{"moe_layers": [1, 2, 3, 4, 5, 6, 7], "normalize_top_k": true, "balance_loss": 0.00081, "groups_per_token": 2, "init_std_router": 0.0191, "batch_tokens": [32768, 65536, 131072], "steps": 7303}
Below are experts of layer 5 (counted from 0) of a mixture-of-experts language model. Rows are named router (the router's row for the expert), up (a neuron's input weights, with its number) and show model dimensions 0-191. Each number is 500 + 25 x the weight over its row's rms, rounded and kept within 0 to 999. Numbers have three digits each.
Before each expert's rows: a language model's description of what the expert responds to. This comes from a sample of Wikipedia text that the model never trained on.

# expert 38
Description: First names and the period after initials in personal names, such as John, Jon, Jay and J. in J. D. McDuffie.
router:468534529515508487503536487503541488500509478513491482456500532486519468485481477475538521504489502486504447510520495509520478524508578479491483480499527432477530482499482456506544526497469495532495496501472461542490515497477505518527530457516492547493550553475489514474523506492499500555497493542505505515493502518469476450502489453448513516502501488509478572514531492497478522511475517492532480540503487528517500519519516481456542510502528487481486501488513483486493578462507497514502500494511529491523512492483486529499486566501515513476514492484491485463462463493475493481
up4:512521459498500500518515516499495507502508519483467491488518477454527493530565481450490531536513490520459490552494502479510525513496534504497462537520492468459482524487497467474494515517466497519490537517543439511528542500519473470529526504504514501474531487514489537503490441483488536471487496495478496486502511495497515478499468488476542517499509491524527513560466518501465482458462460510533538486492519514507558503483468505559527528524506482510510476493457461520532540490549517498505490535463503494461532519510499521508546507465503500486509537504520495535509458490528508484

# expert 33
Description: Pieces and whole words of Arabic, Persian, Turkish and Indian names, such as Razzaq, Mustafa, Ibn, Erdoğan.
router:509536523496481498467511445548517530516539500519486485484487496466520500487478482452501501516523529539495488462473517488524501497522540484453502478514523470516502479525494472468493495523453523523546499508450494544478515502502494447528521468489487515481502529503485495489511521508471482536495528505478496491516477519489477454516509484475526491525492465526469542509490458467495506510482527471567472528504482547516537513507536470518539488483514480488489503488533483470506533485510501529460505488526540504505478449460494535482433513481488508497525488438495506483458485490491479446
up6:505509483545515456516503464505531536567516517502508489440486486459504541509475555471463501506518531502526513504490491503494534480502524499462478501527534514472500482473522477451515542551511490498519490541476487481484522504503481552504511492489513515452495523511496467486512509517501520525459496518499501506529549490475493503484526486457478489516462496481490508497468516485501518490463494480536479523505497534491515524492516529504479519493453479485554463486525495494460539482504474509498509501476516572493514499501547479489472455532474531550509490490487479483486435530506454526

# expert 11
Description: Capitalized abbreviations and codes in infoboxes and tables, such as RPG, OKTMO, AHFS, Route, ESPN, plus table cells after pipes.
router:483506510477509524431497455530505499482504480538500449486476480474488471500508495444502515548470509516495518488490480518502512539503485478495529474493493452475513476500506472458506510530460482517510466571503452497502530463523517477482529462541517536458543507490504519460553522480471469516537508530487509478487501507466503469456475496472492457501548512519482519512484471482498529507463519484504530526492471499498489518535522456444543514466508475466477523486521497511501515457516550503493511476523516485476530508472527523491479533502508518497501496462499478492512505482501462485
up2:515537497533496532467459505501520522513488512499510489504476519510511532504495532489492472445496464491489489512481497542452513538544482513493488488493485473510471567518489519521521496478482490483462488539508496527466548488492482474488470443507512549495482482512540495429516476486527464507481509519528496482525509522519547510440490477529489479496505522537503493486486490514524485497485499489461506517484476479501480508486457474514503541454479531510506545499508530450456481453504525491468484453483507509523468523495479494485462510472541513500509546443486481512543485475496475519

# expert 52
Description: Month names after "on" or before a day number, plus infobox labels and colons such as Summer (DST):, Land:, Binomial name:, and table pipes.
router:471498484443498490490522428537504515477526491506506451499469481481525488474490486473511500499545512520538475464505493513520489554517521480494494473498519503485496484499461471486550468527500498525509490516504438519490506451530495477491540481515510515474516499488535505483564531473494485551519490532482519516487493498446480480442484504476522495469536475513506528518496445509476520520494521440498476510513497497490521497516508483488517534474534523505470521445540484507494497488486579521502498522500498499517508466523511525478462475476513544480505495491484468475512465493503481453
up2:486493486485520553475497483515516501521527567519521542499471550554499520519474502470478467494454523543514496525494493475476507528484524490499474488513504503501491518487507525473449504476482564477488477507490471506510465454501498512507422490496497535521484509479491476497525551497531476496512486534518481470484484474498505524463470523454506469515533526518512508453509528530502519493532506489497471493526503510529511470563508497496541497454475535518493477513540505488497504487532481469482514508528518471515448553483493515515472533453476498519500489493535452497470501490525506516

# expert 23
Description: Periods ending sentences before The or He, decimal points inside numbers like 54.05% or 2.8 ha, and abbreviation dots.
router:484508481478533495492538484552495491467514475568509488465471538469504470477471492512543492501513519512490482483493508501523504534509494460466500487481501448503514488535482465491544485527483484528510499512464458538481544505513491494505502469518479512475511525473515496474512518447485462539497539482501510518494496509480497485458458488416532503497513489519478525531538474543491494500482504433529481531478461487538516516537527501467546527493523507496480511471544508501474514492536519498513537460499494472506520502490514508493468484512543524473497483487470507497453469506475500454
up0:497476488487510536469483487483518483561523518505511504498531495475508540476519509488504441494534521483472494432536448491471487535528482484486479503508492529513522495513519467496475503491533480459527485509477494512517528511526504509503561475526492558497492478461476454527525533490495518507475489439447538466530530522518448484496511487487509508480475557522523491496541541516469503483479489453476473488503483487513504507501510502442537506469453533504492528524476521527480504488526466513481482489478499492489520515507514495529506486519496522473512533489500504517492522459567484493

# expert 39
Description: Main verbs after a subject or to, such as play, take, make, had, wrote, mostly in biography and plot text.
router:466489531506523510510481483510509535496564477504449485471469500473523478474499486516495513533501522516491485461522484506504467493511522497497489486503510434493464473529515501499522488510483533516537493510495481500467510491491510464509481494525484507503524531511509551483525512477501488536483532518461524522495504473462494491506473473453516492504512498520460538508504463504465549531482496481536504522486471517507514502501524490458556553475541442495457564481504478470473528472502523539499502461517509482522539465492494512474470511466529531486527483461441451478478482464481484495
up2:539485490520517498478507492521455495542565459500471489449493491529529507461504533486500456494489497499524560491516520515516489498523553475488514528482503492524455493479475484497471501498510525517486440544470497513501539489513473532483499508536495505474501521487525499480487475507511474530508506500531499488499505535510510516459497507482546511514521560493486504468495553481529545503527470470503487509499487534523486486490490513540508469508462439510486482497480524520509498531508521497504488460480479515520465483508560536545470457507531494451471475482514555495507471472528480470

# expert 36
Description: Pipe separators between cells in data tables, especially after numbers or short codes, as in minor-planet lists (CSS |), hockey stats, election results.
router:462524485504504511486505476516500507474559508545477421492479517503488462482477483488528497516512533498536489507498532500509483523523499516488506491491504459489493461518505486471526491503470500529527473504469448515481571483505493480533512495497518520477502497469491527489526521499517433530508496488499565509516512467489466452488479506450513493498513463551487497509535434475479521527491489494498450492502470514549493510512511499503513513481496493482486556442513496492474549482542527544464511501536507502484498496504498522498459520487506522486531477466470481495461452502485482492
up15:501500549513536492535498465488474486546507484461547488520493526454515534531480477500503535541503478505467522547469477535542496518530504560502523512558486510512467511507499487514518476539443503530502484537485477552513498538507499506459518494491552495500508501523549509495488519515523473501498544516523505478494536486508461472502522497536502495497550521485524504519447531490513471537470486522497540479503471483507476482498514509537540499476555483531494534521525551495477496504540508503504483514485502492505489470504505475499485524494502484511520552458499478503506475500447494528

# expert 40
Description: Wikipedia heading words like "See also" and "Personal", pipe separators and invisible marks in tables and coordinates, and topic adjectives like political, social.
router:498532521514515511463553447506519472477490468532515497494468503455543468495537481527522499547529489516507477459494532544533505511500502467484536456515477503503515499484490447491508498503461498551495486506485512524469515488492526498504518461536484485454519491479459533478508539522477501510506511515497514478499493525503499456492467480479519485477534439520464512538519469474499527519480546487493504511476441510537486511537532453478494552489523492483464507471514454483475528502471482518469545495502493478499541499502537518491474488492494546479529495458480505480476483497505491471
up0:527481523512541513477507489504516524485446507514502489512494480479510469490531563518493487515486515485509501474551461481480527441535526456504456556458435516489483511516499524503512547486500526520513505481506467531470512514497481512523514507530496504474561470503482508458539486486490488506514465509495472458496480542486489491526519479498527516492536454478529499502459488528505512477464504522511500514494565499486509497507523516518519535496492523465476527493542480481487502513501459517504465500584493533493479519508528517488482461535507522527505504487501491516481527455551496502

# expert 59
Description: Institution words like Public, Railway, National, Medical, Electric in organization names, plus pieces of Indian, Japanese and Persian place names.
router:505517540469503505430527473528526532491511483530457481504466550486518487478483483480503488536503505525496489479500539510531476501524508473485520483496523469525510486520531453505516515487437533516524501488470477544501511504478497472526521483495470496468504535467488517477522511494458490525511502500494516490500483528491461500502455522483533486538485477528460534530493490466497534516494512498537502511487477498510504487510556459483531511498500513447478508498522480499478507470535505518495530470519490466471541494468519570464463503490490536479549496424484478486445498482488472480
up2:519518528515490541509478481485518527497532563498515496526495546545528473513445510509513500479472545536472521519473519506465521532506499495481501521469500505508515470526521485481507477491545509480524543452522462515491518506482501494485531514511535470512499519516516518482523545542509525534477451478515476535544519535512467531475522492488529531532475562506490496535528533488489487540503536507473518463478526511508532520482511490515467477475490526463522520512482476491507574487504490515472494503520474498449523543517471501528464497505526515449538494476512490501532493504514490504

# expert 31
Description: Past and present verbs right after a subject in narrative prose, often the verb ending, e.g. rises, rides, died, held, escaped.
router:474511490505532496515480465501512540505568484522458492459491493462506464457479499515510504555504520527494473467529501516514468494497518506480505493506497425503488498527500497520515505519485516529528504546472501504485514483486514450537476481530490498497548504491514531490525518479501489527492516502468494506496483455466496477517482474448530473493521491500465525491522467500467545526479508485515504519497465519508501508512519478472563539464512477484471546484529467466485537517513522542507513463522508488501571498517460514465479514465522508505515494465436473474487452495473501501
up2:482503463519505518524505512489508520498525507495483487503504471544506457510450519513484445541491509504504504454492479490489530532481554489484533517493521520540520519511521545479494543472468479527483501511510492476511466494467455476488538514487502548467504496502501500487515494520548501502557481502469523527491511548501476463530543482509559454458483523524467525517515515466540467489487499471482495489497510486507504451493493491493556491504478470514424543484520509483523505438472492482508496487480513524531513503507494489515485495437485446508502511515538495469503491484513526483

# expert 63
Description: Adjectives and words in names of organizations, parties and topics, such as Cultural, Democratic, Social, National, social media.
router:490522530473497524448523464521525532486503469533470491463467543461480500471517485494529499512532492557482459471514545513514487516522514474495526488495499482478508489504503484489519513533489522507531523533481504516476513492514508485510539491503485495456515491467507532480504527495478474556499502540477516475474475510467472497483482485493498480533513466521475494512499477462486525551469515523486451524465445520523504511516547494471518520497502494488481517488496481509462509538524512492463524475487481476490532467527510562452494494501511531488529492433486454448445492474486460486
up0:507487513511509498491533484500497490508484526529497496502535528531452502477520524488492480529465475477477466499501485506525476509478476467507497505448514528538494493539519464490513513489472517507525531487453492537470482524488510533536481547498506543444491484460515455498536565487494513516484461491514490510485530500486519482545526514442503523538542499477500499513509530518468535506502465498503466514468520480552463499489543486488501522470517515510502491559538510491550552480554506462507487517493521483511527500490496526535479474496479481520479524434547488491472504485516500502

# expert 3
Description: Name pieces and first names inside proper names, often in tables and lists, such as Rajeev, Gazi, Jon, Hojambaz.
router:483502507486506490515516461556513513491531472521474482469484531485508473488462455490513489505538500512518475447510514506555474509520542446471507483487517463494507491534498501489539480513470507537534518522485482541501509469482507495566529460499517502466522487482479515489530516486494486526516511519503498497538484523465478474508469459475523452504534489520467504546488472535487502529461519496514483534490511497515505516505520464488512538475524487463431504489491451495495533525504509514461511499496508476516527469511496567500472502483510532499550503470478496496469504467473461441
up2:521450511502518457471546485476506524518518474510465539476512502496478482506463491514454428502513507518505499465469507533474474498470508551464525557511502488524505512475485487488469471458467546464506488524492541507512485453522498516538509485501488466502508509486502482480492535473551487514502497530536531514477509516521504522519483478538491525515550521518495515467487487522543537504473459500455526491522469526477506507546493495499510464493463482488529477467484500491488516519449476495498517506489526521520516488486521498501470514476525494508576503533473460539474489528531491491

# expert 37
Description: St, Saint, Sir, Jr, Dr, Professor and the following period, plus first names in lists, e.g. St. Paul, Stephen H.
router:446494478432504525515549488503511514492519534545489508461475509502504467489473492509529495493536495549543468469484501533484478526510535465479490488478548485502496489525493479504529487503466491507524456513472509518478542481498525506506516491531507539484522499435526500460526510515453466502495502520507510502529477488485484468495458496467527535511559483526493529521517497527503532513482526490519470485473500510521478510504562472461558499494528506487489511476523476503484541502530498529491490466493483477529515484505495502509480544486536513482537477487482491479490497486441476429
up0:482499474490514513519506423531523494480477543542500508505536548503517505502508487498531500499474491492511485510474496504487517541514513479484493485495480565489522521523527448508492505490492478458487455521496476518548540534511500478542541513504490513532516476524487541476512541503486500464495500479535554539516465452478495485487466524501519529521495446501522523543489520494522513500543495500518504495488507494505478508475485488465465484485564513466497459522545519466539521453477462533550504493509525455439494538480500525517503482472508515505521520496505486501514511493481513511

# expert 55
Description: Pipe cell separators in data tables, plus motion verbs such as went, go, came, especially "went on to", and born.
router:420501500498523503483501453535512503487536523516465439499475508463513469480474510493497498507503505513546479466537506519496462514491498447483503478502514484506477487508488466503503505521472476537554469527517479515458525480497481499510533505516460519505546502493443553491539519501497492504534489482467511489515490501463501453448489499442515485515535471503475537510517471486483529495467506454505526523510459506505512505502532478499491538480519470505483538464539474485494537485522498559487488507501494495480511495507513506466457503475507516481533501477463447490462459482501479476
up2:492517499478497503526470482511476483552507540479522474471506498479481508493557519530499477515551517503493466492518506516591502537484466488520496509511496529514550536501478508483507506480458481504497491483497448500479500491491525432497483508510495555508508500487466495502511506492532535515496492454458520488483497464513557522521473481526523508499503481512512481489484549508538523503486481498541508507515525497538482530503514498509503459534532532504461511510502539510463516466499501509510498471533540525494458482513491488482431497479523532486522462530497486468466464535561498513

# expert 57
Description: Periods and commas ending clauses, plus contrast words such as however, although, but, in narrative and descriptive prose.
router:482513500482545516495524476561515505474519463545499475470484538487532471493451482508502500504509502514498479496554527505523479529515505461489504486459521458487508470532474495495497479548482495529531491520474458506477532483504507481506490462518518514467519492471510530470504515454456462534478526510475490504493500483497501452483462490428514505516513468532474509500523478521468513503483521467544497574497459502514516506518544477491518547469511506462481544470500499484511518525510538511495535465496525462506503494512494520476469522511506532484525473490448518478467469489492487469
up0:509475521465508474533511531529509527508452489521518478499490515522498482521519517450488520528522503495537530514531530498494483480491503461501483454500488462479517477515510496522508493480546428567500514507517498477467459509493496499489444467518521487479487475516462541470489516531478448513475479480513473522489489541524476480528500440491508462519463531493443476507491494539504517521507498516505484503532459467486479530561514527480505532480509455463508510535484503452499460499486490493520538518515550495493478514524510474497499544531482491508530482484496538501522521483473493507

# expert 18
Description: Main verbs right after a subject in biographies and histories, chiefly was, plus began, became, died, took, and versus in income statistics.
router:455492488508518524502518448517515542500560466530469470492476479465482486483469474515509532541520526513504471449507516497511467500502521491475498488489490469480494481529496502505525488532460511506530471532515499533475517489477498474509494492518492516495515546475503548493533528501473487522483524488467519492506483480479491483495496476445528480515512484527493511503531477489459547548479507466500516489506470510502520483502535457483535572484498456482464523499559469490478528470523511530501497455505488496499548485483480521487478509468532504496547480459437459473473457496490490485
up0:498495491545514504515493515479500529510485510564509556486503504503486506466477484540522503521522530525523464487522502512492518509487503502491494525501449534486465539502514475473485508510469508497558535498488515499533517505503480509500479522520504483478522502524492528472439484515480481496521493489510512476501511444508529502479498459436521451528511520500539546510507533436502482556476498521560551503497486491482515523441477502514498516444493530490493523499485510474549462497526503443486529447469517510512529512496507495473526493493477476485500511518488524518519521450538484496